config.yaml
d_expert: 352
router_score: "softmax"
parallel_block: false
learning_rate: 0.0007
weight_decay: 0.19
decay_shape: "linear"
final_lr_fraction: 0.05
Below are experts of layer 5 (counted from 0) of a mixture-of-experts language model. Rows are named router (the router's row for the expert), gate (a neuron's input weights, with its number), up (a neuron's input weights, with its number), down (a neuron's output weights, with its number) and show model dimensions 240-287. Each number is 500 + 40 x the weight over its row's rms, rounded and kept within 0 to 999. Numbers have three digits each.
Before each expert's rows: a language model's description of what the expert responds to. This comes from a sample of Wikipedia text that the model never trained on.

# expert 7
Pieces of personal and place names, such as N-ile, Kathm-and-u, N-and-ini, plus Japanese text and infobox fields like Country and Founded.
router:419468504577512494453501569509530440490456615530474480526559508499529499557537575469495578447526529524568466467458523444472450455481546491547486
gate0:464521421498470516582446525470462471512542518524538452474490554491439470545556539480500468497513527461512496479554495502460473483540481517553556
up0:488481410517459557535485479478498521471468516525549468556521468469459531517481512482451514498541475571521418479592513502548552463506490485474476
down0:508523438392492495499474494502454437442586471431443481535533448378475484495509507490489436511511521600469538501445541523533422469509451489465543
gate1:517492454521490499497473514466454481478515489532578463417497556490598483581546449464471507497477454550586524547563502528542502524500528449494497
up1:475546511483429516533498483525491449455514488459510455486528480419513515506521497605496528551509485551474471372428510630499501479474520483476601
down1:521509521478519529472507531522416532526492459570514475481544484449462541593526555503523561536484515583528517572528457508466490581529554559567528
gate2:494442509522460500502563546443459528576403564505568567445530411492516433531462539531515472596488434555509538497464485480472504536575524508526514
up2:488482532518441480543490471535457601483554459539509446508547491480549467469484529440507522502524565442506516497461458410492471498481523519496573
down2:476461492494464474507527521472385489502494512506480521509470500498508526511514554484463507513461508520507536496455414440564541516498467528404527
gate3:560511525486547494489471568487425500536466509514550439596536564525478434545500493503539547511547486456581574498461473536563533492469605511499514
up3:463492556474512494510523581471483377532535517532442570478479476479516572514495515530518535504435437513529420479475513476519449470473576474461504
down3:437518439478475485493515506511547471489477534458456523542543447475499410488521533445533430541468436505520521409491495440505531590491534505557448
gate4:539554444487514524481607513440526466447496457502505511520577511527500499558473481468502526466518533505505495449509551547533531521558456541517598
up4:514479487539563496533455550554531473548490506511532553512476506522445454580534458493493455531474486581432518503495518496550532475447558510438441
down4:518476467580526508399579525536477459458476480534481488502522444422484525464458424527554558492502430487482480477558518475555418482471420557589493
gate5:434441521544463527615482448516550485472440480530557461565534478537526547484454509475536439488436448491445509476551396440510498540491591439510465
up5:444593554547571526529489452499487555517457523523489500494513522485562426562500508492585596465465471523456458467476502529570530489436489539473507
down5:546502539492494522521476462470493506497477411483483478476470545532421481433465445517502432497523481539520482496506546484449575503514476411497517
gate6:509473498516461433467477482619440559449433451529478507487455505516489492524501483497531579488480513582537506503450503442470512511446514544535502
up6:522513505513534500483468521504563556566598453463462528529326459544447467516514493518542529485478506475485476504456496527484450458543442487510516
down6:468479478467534462529435485461470470472462511466515510512518505479469477461466537582483496508385515462441517488495511509474585537506546451468444
gate7:452489479596487490514457498460502560505484558542525551512523511508467538528550508479489494485519423480515504547508493515486564523492496455490510
up7:407490454459499468493519546522527517513515434526477502548491537542570513499551527497509422466517451532418499489509514495521518522468536456488438
down7:508524475541463510536526506571511566502460550454534472492492474486503559495497549518539510526510491527514463531567461497547527480517508434459537
gate8:505511553450520462513472460530505523498537493528362519504484512485533477518574487591440514508477513530473535410523503498486519511480493473486508
up8:489489518528455504465615516518521489490503525511485484542512510451463503548512549562523481459485559553551516421434479450569466481490507491522481
down8:531461553470541463490567506471429515525470492485458512492522583533519468464479574504541532481382430443489507530488454576535437535495549453450574
gate9:480499480469472520511501502487510446517495537532529490442511479543561503532487536520554528537581494456498488478530529490557520550446562442435569
up9:481459469506528500482530468547476479474555525544533475530491497470533494500507561442538590511514472550468486467436490443523552512496514533512608
down9:497543530491566488434497543438486523451525548475498527506517550520516457521543579464508485499479477530450513469503397525515492578429441467454488

# expert 1
Coordinate minute and degree marks, succession and infobox fields, and inner syllables of words after a consonant cluster, such as Cl-aim, microcl-im-ates, Subsc-rib-ers.
router:420464546561532474452525514536512474546481533541489491481519476567510476528519586494541617461533503562538402511495563484475503475497519501536485
gate10:561462505494465475559484505525529502511452417526504537460480512514546558533463450511502503444511406456559443445409460507459471532446468477508498
up10:495413462544474430440497441520459508562518562559544510451558551503528521503548500534560467556553461454563514493491455531443502479495483526491539
down10:549568559490460501514482592521496408483461437414559447487512512458458513438488550442540502528552521523497525495543545405505542502520511563501455
gate11:495504517483479526462459474524453515542442509528511454486530570538474457530455555521526516491461593563481432466508555546532530454514522562515598
up11:501410503464486489453520504530485500529442456515486595519508524539419541468573494488523473496477443535475340460609480446550413544506482517514480
down11:506487522482440508518398522491518451435482505484496463563579462432457419450471508502474514436558548488501499438486515531535444480538487514461550
gate12:496452448452502435475516452591511457496490480528471551517529457497457577554487471496539520509505504488535412541552473481515475479493529469478572
up12:464486454546492423507472505469532499466493472475498498469466466506451522465534473485542449527453476556524518494552498562471505565482546547535479
down12:525557498499548483515471584498466576505502518493598449464498540437399455525418513495409571505510454454471461486415464532449476502547509489409463
gate13:511394453440503460453526517475540502513514516507510516498556503517553488507548467457508527452567504538536551496474495463450488546524476524483513
up13:529495514533509525457478483468438529491516464406480505498474466460503468527444513469433519504458522488473525478425437483523520481508499518481505
down13:518487521535475510497537472520450531427552533480446489484502573513542508498479512532536540447477475586502440539507518498515559592506529563524522
gate14:441469457513489502515481515485562490487495489492471520477514522520505502444538516498507511426440510572459459509485542548483508538515479502478473
up14:448463525506490472514440467511483560403461425500457516557504550517488486510488520501470602482498572561483460523491495540497466542446519473456487
down14:565503469488516491496439461494452563532512553465434529482461534475523461541573452507454529485501525412472527517463412475537478509507439484456549
gate15:455469523472510468519469520614516489533482444551488498503586504566518458462466518502562533487451492465492496480416493501523423553482537512499505
up15:459411469491550561473536513474529480470509480510509478464545545527506487506500572457486518357474527467537527460503525453546455490505468450425446
down15:468522510454522533473508506466469445398523469487460538430462584522418473436569538541507485535565471515519473459456562571479518513500556447494469
gate16:528493440514547446509457485503479479568504475513555555497560482499430504490522579514515493435451397566482451548535494533538472484553546435579544
up16:479545538447447491432516500479507472499440467482579535458507493553493505451492523516572555527446483488516508543516503490553506478487530487475512
down16:467458473505540580506456516523449529496476474538526543512472494510537406576496453571511569555516537501490539562514473495490504543525556460462479
gate17:467484496503424549553467461533479507441503441540451487493522541480460515531453447491554501533556511519449468485513495503512558483545511490484474
up17:525498539595536508497488491557503528497503532566513530454490452394524514483486507456478542527565560478434540583475506482534532507525504424469547
down17:458508477446418509480470519544422572542437447461493561418492552504541551495465542432514477487538511504458475481478520521502489474500528515471544
gate18:565469509511445449509558448450551554563458441462551467491431466430504485500447503512485548445557511556496426479506490522471499471487557471448497
up18:494503499581537455513469467497467509500495575460536543441558496478520499495513465544498561525492517421446512464451495488533506471503495455492472
down18:497488399522443489440466446487530530514453506440529502558540504518453490489502514446473475484500486482526532554484460501555502604548450550491544
gate19:445561504480495509500560502467505406517504480503548427455526471425467510509487501532517479513543510554558518463529505548486448435445515483505462
up19:491443550461502636522434426469456535464490557485505491475485466519470506529440452565505536522506469539425520405541485488530530500492507432481556
down19:487567552482494516446499518511522493500541542509537544454491502524526493484514522530467495473476533529534485449536536464378535492540488529419501

# expert 8
Periods and closing quotes ending sentences, often fused with a word ending, such as doub-t., act-ions., es., plus list commas and and.
router:497478494403478509509463521585485511492447433586505542523544535540488540512521582443543537416502515515555467428459540522491481506523562471524578
gate0:514526453454498467571520579510465469479483542516463524470532517475543406425427549528509514472490570511490440490481521598484526577418513495444530
up0:462522535460463502488516476541525527434459545483609495466495487533502490523529505475505575474513505516504550450553561515422523450482444448473561
down0:459500537411529453440457486476517543512521467574468543546478511469419522457529546510471442500577511471516495495531523504541515496547444499556501
gate1:441502550442546576464495493461512469465488514575440576525498477512477515524496493472556588526555480538477437474533530495524459526495481514415464
up1:494485455447501457517517479501538516434505497445467392477531471471517487521519540536515503481500485468467485515489540423458499501388524491577420
down1:545612566443588562415470528465505519438513500580504483543543447513436467636461527488470507439550441539578467456533476465510488585477525536429509
gate2:541506532565558494552480514530453536490496514570469520526480508483504573541557497512552488544516500472478501525492487485478540493485482495541481
up2:488521466528513496507484504503521509615474500499538498551470521525488458538515510474438490572513518504509502515511480473516542539498457514394430
down2:466469546510523514496487466543474543616472462551490567448459565522541438518470494555516480392542485413486459505556585578477540550540530527456495
gate3:489593476515521535491454493523483446542523482541501514496526484544474566604576404554477514482580516501531557460589578495523535471468535502441433
up3:514517560501511459462471508526410558470497426524446636534546544556536513410478512499500477431499432562407528513450553515560524512481514547422479
down3:518527515442450511440429440526497448610539551483571477505475522505461488588488518496509508496471562446527503415519515564533474533491445461457497
gate4:475530528522515495520432469587503533582446507518476519490513470457482559508507551519515581542531498538529412531424430499503412538451486551493462
up4:434549526486484444514484485504521500515486498523486501461469551530416497514474470528428470531488460492566477483522473435498497468411547509507391
down4:468551474432533487490568461528515538565514513526492537485459514496474510535523559500493550476438465538481454498531503435483533531492506538510493
gate5:493529538491594504481478565536480542426541508499539467484557481493469507420448532494546473475524545490455490535524508431456535449489502476504484
up5:566545484468460493503452408454482479554517479528538507473480555509422513465516493538506510532483513509498445490511466486495519567487434523502549
down5:572501483588537511522569450498508493479435448542508517467532476534512498345492433483533450460532509496485482501500525524470512478467468505491551
gate6:436501506501536519484520524540416500515476531553519550512495539531528446522489512492542509496561511493525477458489505468476494475522476550473461
up6:459453501473514437489558529544489482491471492530446486510540479508462449443553518516527547506510581494453454491523474561482492594494474557476434
down6:433449470494516546434487530406531539432460520502486545582438498540549494503483573480485499490472518472552506481510519495552460572529523538564445
gate7:521527456514532614533461513417494456549466554519467515469485493525544464541493530409503497575473544490548499473507504386497538461484508490510556
up7:517506527522568462477461511554500486463477521442462464416531521537463536495444421561552536532544501433569526471573471504469501429542560534476492
down7:495483592513543479477511541490468558542482537476482547553552492525453516497515446531522438473480471543505557451508456460535569483474567475469502
gate8:475512519479551465458538532536460513516488508512506526525517449511550570581562508510522521578493508551462411410462473588528479545509499537507571
up8:512499500549487409468533579598469477467501478593513463537605447512548473509464547506452509484504487463563471526519550450491546426517448495497513
down8:428533484467477487390545465464574559454520483485444510479511508494608526569476538543491495530501513538520480457419477552557498555530561534480534
gate9:433567435505521509537492528499464495514493444445506504476532557424493454472545521510475487500494483514520442524454408564441460579519458510472436
up9:466456536504495521498537496443614495450476571542561411494522506542497424498530499514500502495529454502529457507448489479369486532555505542561561
down9:498552518520469488500529485501446480594480492456550492485501474482539517550525527589475548498588521410486525568563554487523498480520483515517538

# expert 5
Paragraph breaks before section headings, table cells in sports rosters, and letters inside Turkish or Spanish names, such as Yag-ü-e, Moğ-ult-ay.
router:499469507552493503519515512511532488534482534570478533475510510542495507596551566477556544468525512540551467452464546490486489473510555509562521
gate31:475533512480550428460495534523483484450524502467602508526470554524514440451551503480436506525477538531515488503526494484501467502451518552516574
up31:500525506466546520591514527441478430481543488488527509503524518536420503407496441474451432498453507528451474550530534548531432556497406600427457
down31:514492498480550467458449472478465540544476511543499491526457542540472556444529503443422567528533520523488540523521508469534480513522474417537451
gate32:495477467556478549493438486550480419442574471535443488561553552516516533492493522438534551487426507475506526451459477409449591482557492544458530
up32:489470494483469480575482551551471533566544478499489472444529480483467493488513502518513543480469513458437577592458536478488496531472529499458483
down32:506486516585449462532471553543470490616532541531499515415487534488444491493450524523484583476473432411457487538388547462483456429552431485501481
gate33:531496465477469529542489593463546478498547529522529503514492481426479533522454559489558445481506483507503424490521509494470494478450483490493567
up33:431454472462528496506527553542503463503510536468455477504496535494583499558493543494474493453502505501433445535506504503479490509491470539489521
down33:498465459510468539515501515542535486487507494548509506525506535486461505519489526523445493497441461477489515514497446554532499556477477552414462
gate34:510524455462457428495488480460504521432397504501521571538466501578555419488450473512496455523541420499500522499552566454498579463497593514577508
up34:507458536504542533508521568505516499509483490495486514478494430533491540416544441498539551464495473531494478444518525440484580408568444563529418
down34:521472493480489473508550429499517486559478583479522483473487499512513533520471475498497457477443500484542539505494555510528558490492536473509550
gate35:557513570502481487466532519505574499585489495528423485481511546486551527497504465450479504432465568549453433513495509513528437529555520461477446
up35:518473552528521507531485533553483524489549489512468508532488569513499527445479466470510533496530485518492507487502491461526490478517582492428471
down35:463530526511445398563494454476444490544499474533475483478543471453486483524430545476505486536496518490496544486496557478561470492427506513486502
gate36:491526564551465498479545556546526454432490530562509504539508529542508529497530433504522490552575443486485470451460499557490516557473529504528472
up36:444478561497525540533568585457520542450555511492453491526512438511533450489511546474488445519497488512520415580464449453490488568479499533461458
down36:540535410548488570523566513480548457470524547561463444487462455482462504543476481442515452571469505490504524524556509509537528514510519514520491
gate37:503565431546532559443483488516466471551481459427476511510491475497573505536553554509444534461454501543429491567461518500501514508440410501559554
up37:477508460513484532515494488488524568547485469465491507499511481600523375507513434477568543541538519470444524530479464497451514490499554503480485
down37:524493446535420511516469496493445501520498511459568438486500479516508514469500442472545446492477524542485504490450531343449554510467461512509442
gate38:498532494484485473512496520534449482514491521460517589480550513507551537491551517474545535414503522460491465477492548517487538433484447486489508
up38:472486456503473533418469531536503544461611550545502472435528536535464433470451510490510495466554414525451495532491533557496529571574490480446502
down38:428498565478559476538522496566410459512515493503456538508520544532539482470510456466475459452528499509526516493508532507527496442429500431390515
gate39:505479482477578449467512495540446600475540531502598557495538533561469550581469482440501450478599467498510492435483467561455492551513526482487456
up39:526516489561562580465459478581492499506565446512472533490479580514479535504568450393522508506535563453530519483459490559516513501594526542441548
down39:564527519552481411471491439486516491471516472536492503434491435488480535432540465463473520493485534583442435545613515533464552505563481561561467
gate40:546505504471548530525520552447457488484418478464469492511533605452508514526522521500510487397600515495504524456449473471492510477456484529433446
up40:472536529525541397519516493471514494451527412601477565543482461501484486483448523465575481531574527532473404467526517522498504558420494462502481
down40:531535477550506508446532506446533504523467440556517437531540504551492501352477541518454401453544572543455437419553508511508547606436516553517467

# expert 6
Inner syllables of words and names, such as ne-ur-on, er-up-ted, Te-a Party, plus year digits and table pipes.
router:446478502520565465484481456544482464488467543566499510416576501549501477546518558481534578546515540464558482438480544494433532452505567501557608
gate31:446477504542540435556424530505463445506490482553431496509508513456473491530509509507526435532437525577450461424460468529459496522491492496556465
up31:440504546524524462460471488502543439495512508502462472498461526506438608470508464515532522493611524409397516500477509423489593483517415537476567
down31:428556464562487525554484404476460574441507419483524548480485523474455468502533530440424511541482494481509540493512514504523512474492443495461494
gate32:477530520499523403494499450534458438496475505530456522503546491462508473540472454510556518520528510558499453447535476546535465491535458478540510
up32:521440526525572477513466580491517566478512464552516486542526351525488489515599502446485506548528493517526519490570507567544503447610504466488473
down32:515454448502545501528535471572520521510482487558520481562542525498467523478529510491502473548567540522479543375497532456493441505545528502560514
gate33:547485523455535525465530515504541551506425516543556509505489509574577563535527443501485502477544447483437500508526557498459520500511487432541569
up33:504549464526471553422439492486493488489525480460485491551521455573516461503534488463462526556491453454468506387491525464495525517491511517508528
down33:555487456476521473485445496450506467499498405514481518496499540480588508518497513579529480419542500506517529474531447467490515476535549519456504
gate34:508545488439499568442531522489479513537484573605526523548587471531494460478530588547456497498572484574495475423468473496509491492508528427485462
up34:444560453483424478549450500513461545517544584543527535436448493498512518448478399522463419522519457542530541523607474511534494545486553453491504
down34:531530504411516477550532524533568547549542525404517500497519468508506484503500519467453506565509553526519578454483484524509439509432525541538522
gate35:475543529478468536467504504458498511455461521479508530509534474448432561569513474432438483452486425492506511434470493489456541499468565424508515
up35:492486512477520416519512507524469445549452521505565537574520528506458400504467538536455474470504488519529500436395487515558509479468549472436486
down35:458478453573531584546477524537503444482520521497445515497524472544490421490465515512578434498475468491501494462520472478493458501598514472473537
gate36:491491526525521435534522533491499484474428420473509509423535446528533411519499484502527561466459493540470481475442486536529450511460455491516553
up36:485493580456515485495504536433417500533446561509495507460480533456563531522478560491499475518498509454562425513510556480550520554493479416472532
down36:471495514463523513508461490531460498491472499518490553473472569519477521463490513565482494485478551456431514488479532563478495530474436542491575
gate37:523547518443547513526460549467470463523493517480521490528446548516502540573538544523510493433466440462493514451478439549477522504477507546499521
up37:489595490459468506496532540481480536524531447517494444485451512533468454440492560480486569468552470478511560538484558431470445534531453561400508
down37:508517497521495504444527540571484437488502510449499463469528540569511495507567584533576548471541556502555445411483502540596471507536523543530503
gate38:503482542533542495617529511483545566526493473534474546431477437471520559563581491500532535544441486533508500501507523502515473551499572476492529
up38:558488526489498515503557554530490510539564536498454544512497492502515477455498517498587441470527486532501423572569510479507581478543488574524543
down38:401481518484492551468463571485479472491455468542479484500546505539477454535492534483562484483541513516470491535483490533542430462487511573484512
gate39:508490455518560501462526465466472467548532508486492469505530562538491512532465563426513485510494454482535482511486507475473499537456535498455509
up39:481504491470558494458536504496480467506559478513437464430506480414519548524489489497548483485454550571458451435391465509511524495433514533438418
down39:485454465447489455498488512512508468552473492462464539465476439409527478461445451441513393465518532475530501493511485473538534462489528496538522
gate40:479473486467519409455478568535456515560620516448472571504536449471399567580474538551527447513510514481434490469487469516419502530439507394450494
up40:469494419540472498467369557508458526522568492497525545532525473477453530497471556536461460487483506518444477579445480542514515483469492530435512
down40:538534529481474515441513437469501473434441495471518532571504575525512491461504463442520511475533468495517594514547496519473525514537547491520545

# expert 10
Prepositions and of the, for the, against, such as, right after a noun, such as careers of, Society for the.
router:465447495480513463481527539529488477475422534528481488529605542516492540499542568455534588450518554553569457503499587499461484537487568500545529
gate31:471536505427484500486484496492609451491530446516526481536541502447465519518547591522572512492525526550509447524432456569492481530540525490546464
up31:481497499450488489518531392453507536536432527523474482508540562521518487481493432485461465536513471526488476479460523551499474509550444566503492
down31:495477522515571514513550405539372510502454521537475578449467565536448488518504443521504539476439517434547483496501512489570445446496471492524470
gate32:555422494500513524501452459426544481449512441462533531497498454433448514488483516470531462507531524539466448450562493500554445525497514485492415
up32:459539549492515551562491440420504524461507459444516478614561450463454547456457524493427471525507481572540509465515469524523511503464426529481514
down32:428496552486496495423453560500452484520499491499467498489506527584491483558525451581521540464483513489512566515428550496454493547471517560491500
gate33:476462528449534520443471483448470465558495500534542487479413550522537427580508578547502536455501503538446504495493540474392497489504480557430531
up33:468500450540407496508546423529498537511474509527510504506523531555540466538539435478508514470483438522481402456465510463452531416454483474446470
down33:456449478527482564485518541579523497408552520458542517499502531455500495418519498525493509432517462595507547469503503574565452469507503461498481
gate34:442581462521505509492503496514468525495451462514462467493561577521452486497563543469512572537423538496490505557537492465508473452510551479458547
up34:487547557550506479471498540454495454494496539477476570505443431549446539508471455425525511542486495506534449496553489467565498527496458515519496
down34:452584467543497522528558524511555512473500488471432467566505508530526480554520529532461584473498468529555536419501463501435502462591466535470480
gate35:480505535531502489497512519457473492523532450516533462496559578464508563506515437480558526539566464489466488509506528533460533481539486458493549
up35:437467425569496543486494505465555533530498537466504532542563521512501595484535486459438514459513425505554468460529475516532473526468518510535515
down35:406515496476576486490476459514508532497497570491476505565521413562430472415382431386543539465518535481505443467526416526510538451532494519491502
gate36:481517517454503488493484521471453520517595518530545492480470464514553508525542490473466467483526413478518414469484485475487438497449577505467477
up36:516538490518525508493541512514509485444495517483535451532548488494531459488493454493531459579480472476519544488456478551440484519557529512494441
down36:527470463481480517526529482504507509561511493504552551462529498513509557582582612530515488441526376438501457498486480474524507516523496491450524
gate37:522543543479551533517531537598475478480416474514482613504481481580533508496535508463459499576498502471503442460487475500519439539485491473570553
up37:521483499512451487504539396580456521510428459471506532510506433519525509558500489511496477466499449518532526511473468518500497454492487488498461
down37:496434490505468487521479414501485474570536513533467516504475437562444473435482504504518454505497578498421488486555524495530553464394548523480513
gate38:502571467471395492521475537509483469497463478432529553546532488442490529539454494456482488496505455515529480475455484509490518432523495477462521
up38:484455425518507497485525452494483463501565491538506506459538490531489456478573561533500510521452561497435472450462536489522514540459452524458472
down38:463481500494471553424480425492450491484491500478426526520502548517518559461550399494489506466504552565509592475514564486510551531514519446569507
gate39:471441531510525472459484435518445514537437431569482520513536523537504540532496558466474409514442510517525497504461502494483514506458480510531556
up39:497567525529532516480510539514469479493482480456529526464502592496472386427495490530521563444520542490534443487483509533509413546511463492523502
down39:483533608548546583556543539493460494511508522446540529444454523524474466524572474577512501442451472515539493463505496552541523524426503546552436
gate40:557386455484580538534570520499500443466457496542527534426506462472450504556438490493505497492567481527507523591501461530513508486490411455530594
up40:499449483582421467520417489494485556494440429493470485493512484536432498523547558482520534523461539516496495432446574535511490519456563514415455
down40:508461541496529536565481490560462478438495555514543530514511506537519481502437505538583457420468531506490500516536593487533492485521471521487525

# expert 9
Final pieces of names and words, such as Talies-in, Zales-ki, migr-ants, Atax-ia, plus possessive 's, Cup and City.
router:438422503527480441487534562575503468452449533555457469504543521543468551568514570488552610409536511470557484496487563496441496461488585508577530
gate31:569476508490581546523555509595540499559373519462491501523486507509516541442526578529521516539493449494484491451514545511563514527484526463515524
up31:570462468546495495446481500479527541458506479564511534525485547521490608539530496439506542469482462537530520548538499421523526497447422472501446
down31:486528523458474467486462478521464488483508458552522420539483552488542513472522465514518484484470500531474465497482528536528469487465557526492464
gate32:484485515440487503466488510434473537457490563552475528499463572553488499471509457475432484509540500464433470517552530564565507479578522452403487
up32:565559540544537557506516515512500591556439497472492534432526482456567484542474474498553490501472589510483517426486552496472519501551479523539562
down32:499461461563547496512484563498499532502532566558565485531480501431549496580549529506473477480434511539545450528516515450517506517448552487545524
gate33:542555528469518446503509480453512473519416516540473518443519560553531572568531504511610485547519547502487486521471458424490506496448470480540446
up33:535458470521501466464542527512462512550524454513437480498498500482447462518607535485479496464569474509503599531449502485506537424501501517515490
down33:495516528549443513471475557542427452473454520557479542484481484468528469545497588529437443537453542463546475510516412577526543472525447498454506
gate34:483417452470555494529438465520496510564436545527492540511506488536555541541487480544582466552619522508514501490518491522442492444509563465518598
up34:520528502622525527592488578469432521546481545546547502509462441520495508500535523509512442479526522488512477474554457562487496513471509534500492
down34:459520478404545485473516508469565514458441526589485442532576539504509480589462544474529520538505530451508453504507493472533528529505544529425507
gate35:527592433574470514559518602510411501514427502490514576439502578455484509555485514487500537494518441568529526547514481547490503499481558536533522
up35:539516386602492464451505455573451560491479486496509521493535461464455505568515460513549537544448455513455522513489561489534480459519495526506522
down35:546528451560575498464494521484524489494472501508550486471509377530460560414501511497542475524553520435481451464480540517515543476464543540468486
gate36:433424547458470550547561497485516511556499453530526506540638500536562485563549532449521465465524461488362473467550441452522490483513507518500494
up36:466442421463499479494558453456536531457609467494498509496446526515457503500558513500530473491492471506504486480503520491543525498500442512548555
down36:512532509535512492566481499467472461453506499422555454468482511491447508541490507537447527492495512437432525532469534507477454543525515450472558
gate37:565489470556482517537432489415544517475487538475561528441501468415599490555475515487505531464548505492491557499435493476436544466479498469519492
up37:460488508473537535522577482525496545539526502538562520548502599517466482475425488500515518558548526487475487472498491497504507532479545495475528
down37:509467503498503495549503503505485622480454439461549533582529537477389466481455469488491468551533505473473468482547486489488484551520488529474513
gate38:541507550537500455470538485459483508493506500506512495531528509531503433460547493473422492536497426491451510515517454509458546531429511505486485
up38:436437518556538502519474487476564565494541558515502547537523420513476457458460557535445438553473524508471487496535469464509509550514458540436499
down38:528533448568509483464538501479489476531552558499556524496523426524492591572471484467491475467512432477544509492470483526504521550566461492463463
gate39:469549513605516480568484513546542484507408558523492489489507540530494540527466426523492528517477530456493521515358592485438462552531499467462484
up39:477493499509525528547470484453531499457535539474482493570514502469540525461472570499503471529405545515542469468553549510498461467474498500527526
down39:514505542463519541503501462508468492497486548548442586439453482487526471521482488479471474541474497540498511551529494367491493455471518497477532
gate40:522435489488499519490494459551452527490500508444476506396543448541472531551485512504490549536451451441552481439553471515563505499569509484469478
up40:426513509461450533459461481517491494445421470477497509494549482494488550523554475535494465507516478497462522568482507487529527465502513511539487
down40:554521552471496539456516450517464460507492484478493488501511488527434497505464494443504481463497468469503504491516570493595558547503483508471501

# expert 2
Table separator rows and cells, taxobox fields, surname endings in tables, and quantity phrases such as number of, laps, pipeline.
router:447481473495500485448467541491517499502483520565454513494593530571536475530538553414486602423538558471553434464423551505433489482518532488497495
gate10:484507537443462477471493515445538476494432521560540531505485481527544583565445493502471448545518519526552440493470577572513488492549574477552502
up10:526501506544498433509497437564532480455506536473445537460517460513460468492449478568502525518473495475496460521585534575514540493524544535582482
down10:570489567532462459489443506485482497513502561523550603503495461470484544510517449457489513510468437461466581481580444490522526476531444466543485
gate11:498449467482539439478520509476479458595458511501488492516539547508471514494475573536480519535466539443449491451461536505512527474511533477490519
up11:521482514529515508445499487476502594540510483548493506486555464466524456521484472480482488461465448470534449544552489483471429500482472529475528
down11:484477471430498508500420461545591591515489499422486492496555488532514522519527477488542519472532506528520501482584525525513514393473530446449486
gate12:523512499506506499507537478466481513510480475526459553476561532538511488504515477512491474518490526520512491542476449575525496547400564468544519
up12:519586458472457585466521441570484563491546503514464538510459513488546537525491551521459443558547493544431477559487454482495453551496501487499547
down12:509557496535524512536548473537519565475481499584424555543498470489504518509497521480529496545586527465472505500498464557471474533452559447526501
gate13:560413488444515515498535453554449474470469545486439530469520467454462464538525514534502556549517515536550577507561518577489572450537542456511496
up13:514534566435501478454478509480558521516475460506525491539512525574522441521541499521484477454552488534517467611559479439467433544505462531482415
down13:477598461493525513477558531525479495512536541446554532492514464487556557513474495437481551532460526537526573519474522504516499514577393475433489
gate14:431507531414523543505500475489514488502462412463554450524481528428459464540471539437493535576538468507498474571556538525515527479503577517469466
up14:471573471507484479574550493509540498499534526537515493528470472450572492527545525460469512579478524488512504554505464466565474539457435501487534
down14:611474495497480550507486523482509548485416496421483570525454544477486442499531453530494464508544463483492585483540509566539550531479544492540522
gate15:504491459486471493462510454527447479501450489539516540465603470583474565516585507538578567507478484512536544485480513515477501432501540499490523
up15:489457474447515560514490469482516524460494442453588343450442543490535530520472542462482482473477469575438548442573506391538562514404447454493549
down15:429434480530548431450543497425506562437454556570476448389511553496514512474427500508451434513446500480427505469510490457524501504484500503544520
gate16:496577524471521465431601519502447526411510504483534524529541557472476523495453576441434519491494530532499482535564415465557464406546498499435433
up16:522540437523537453476541437513474593459490524526466461506473537468468539526464503530473558491519485482542536533517478482444495599483563482494537
down16:481561513442406466531503527516424514492519501467445489495452471491479412494553562546379498538454528535441484501534402551556566503476447476542423
gate17:549508533479446454521468546580520429449462505457406485442483450579512509512470547486557501579572504478559438518537437574537457508460543574501557
up17:521462608478460425489434515622495482491476425509528512485527511475445453486497486565520419543535489490547414526536483527522473504465567474463479
down17:552499448553538481499469524509541497513512470506514577499543449489484523453544490486507462507510495518494499520482460456534463473478440444449467
gate18:567492436503536481530485459504490530535496509506475548461497499536545489537503487534523529431497518517468512536463423523501532487378519505512485
up18:546470492482495502489530408490557489411479448492527407511452459424466521482489419483524502521533424527437526486496503435469472448521455436566456
down18:532506506535465444469480479558531462536519529508427532467509531504507549438519429517509476484564533559508487493527567411485513475523500497586528
gate19:531430437594500574446401499531532461485537470477463488435562402423565488512520519527494501554468491521439528521510493496441543520503456485512498
up19:438501475482439431472564463482547517481480466485561503514468485518470513497520444451529448487492512550496432446490486513527457546502555391504446
down19:501426584487511435471507554473549524501506495531514499531518548515425481456515525508487491482459484373563517551433469569460471516499477507432525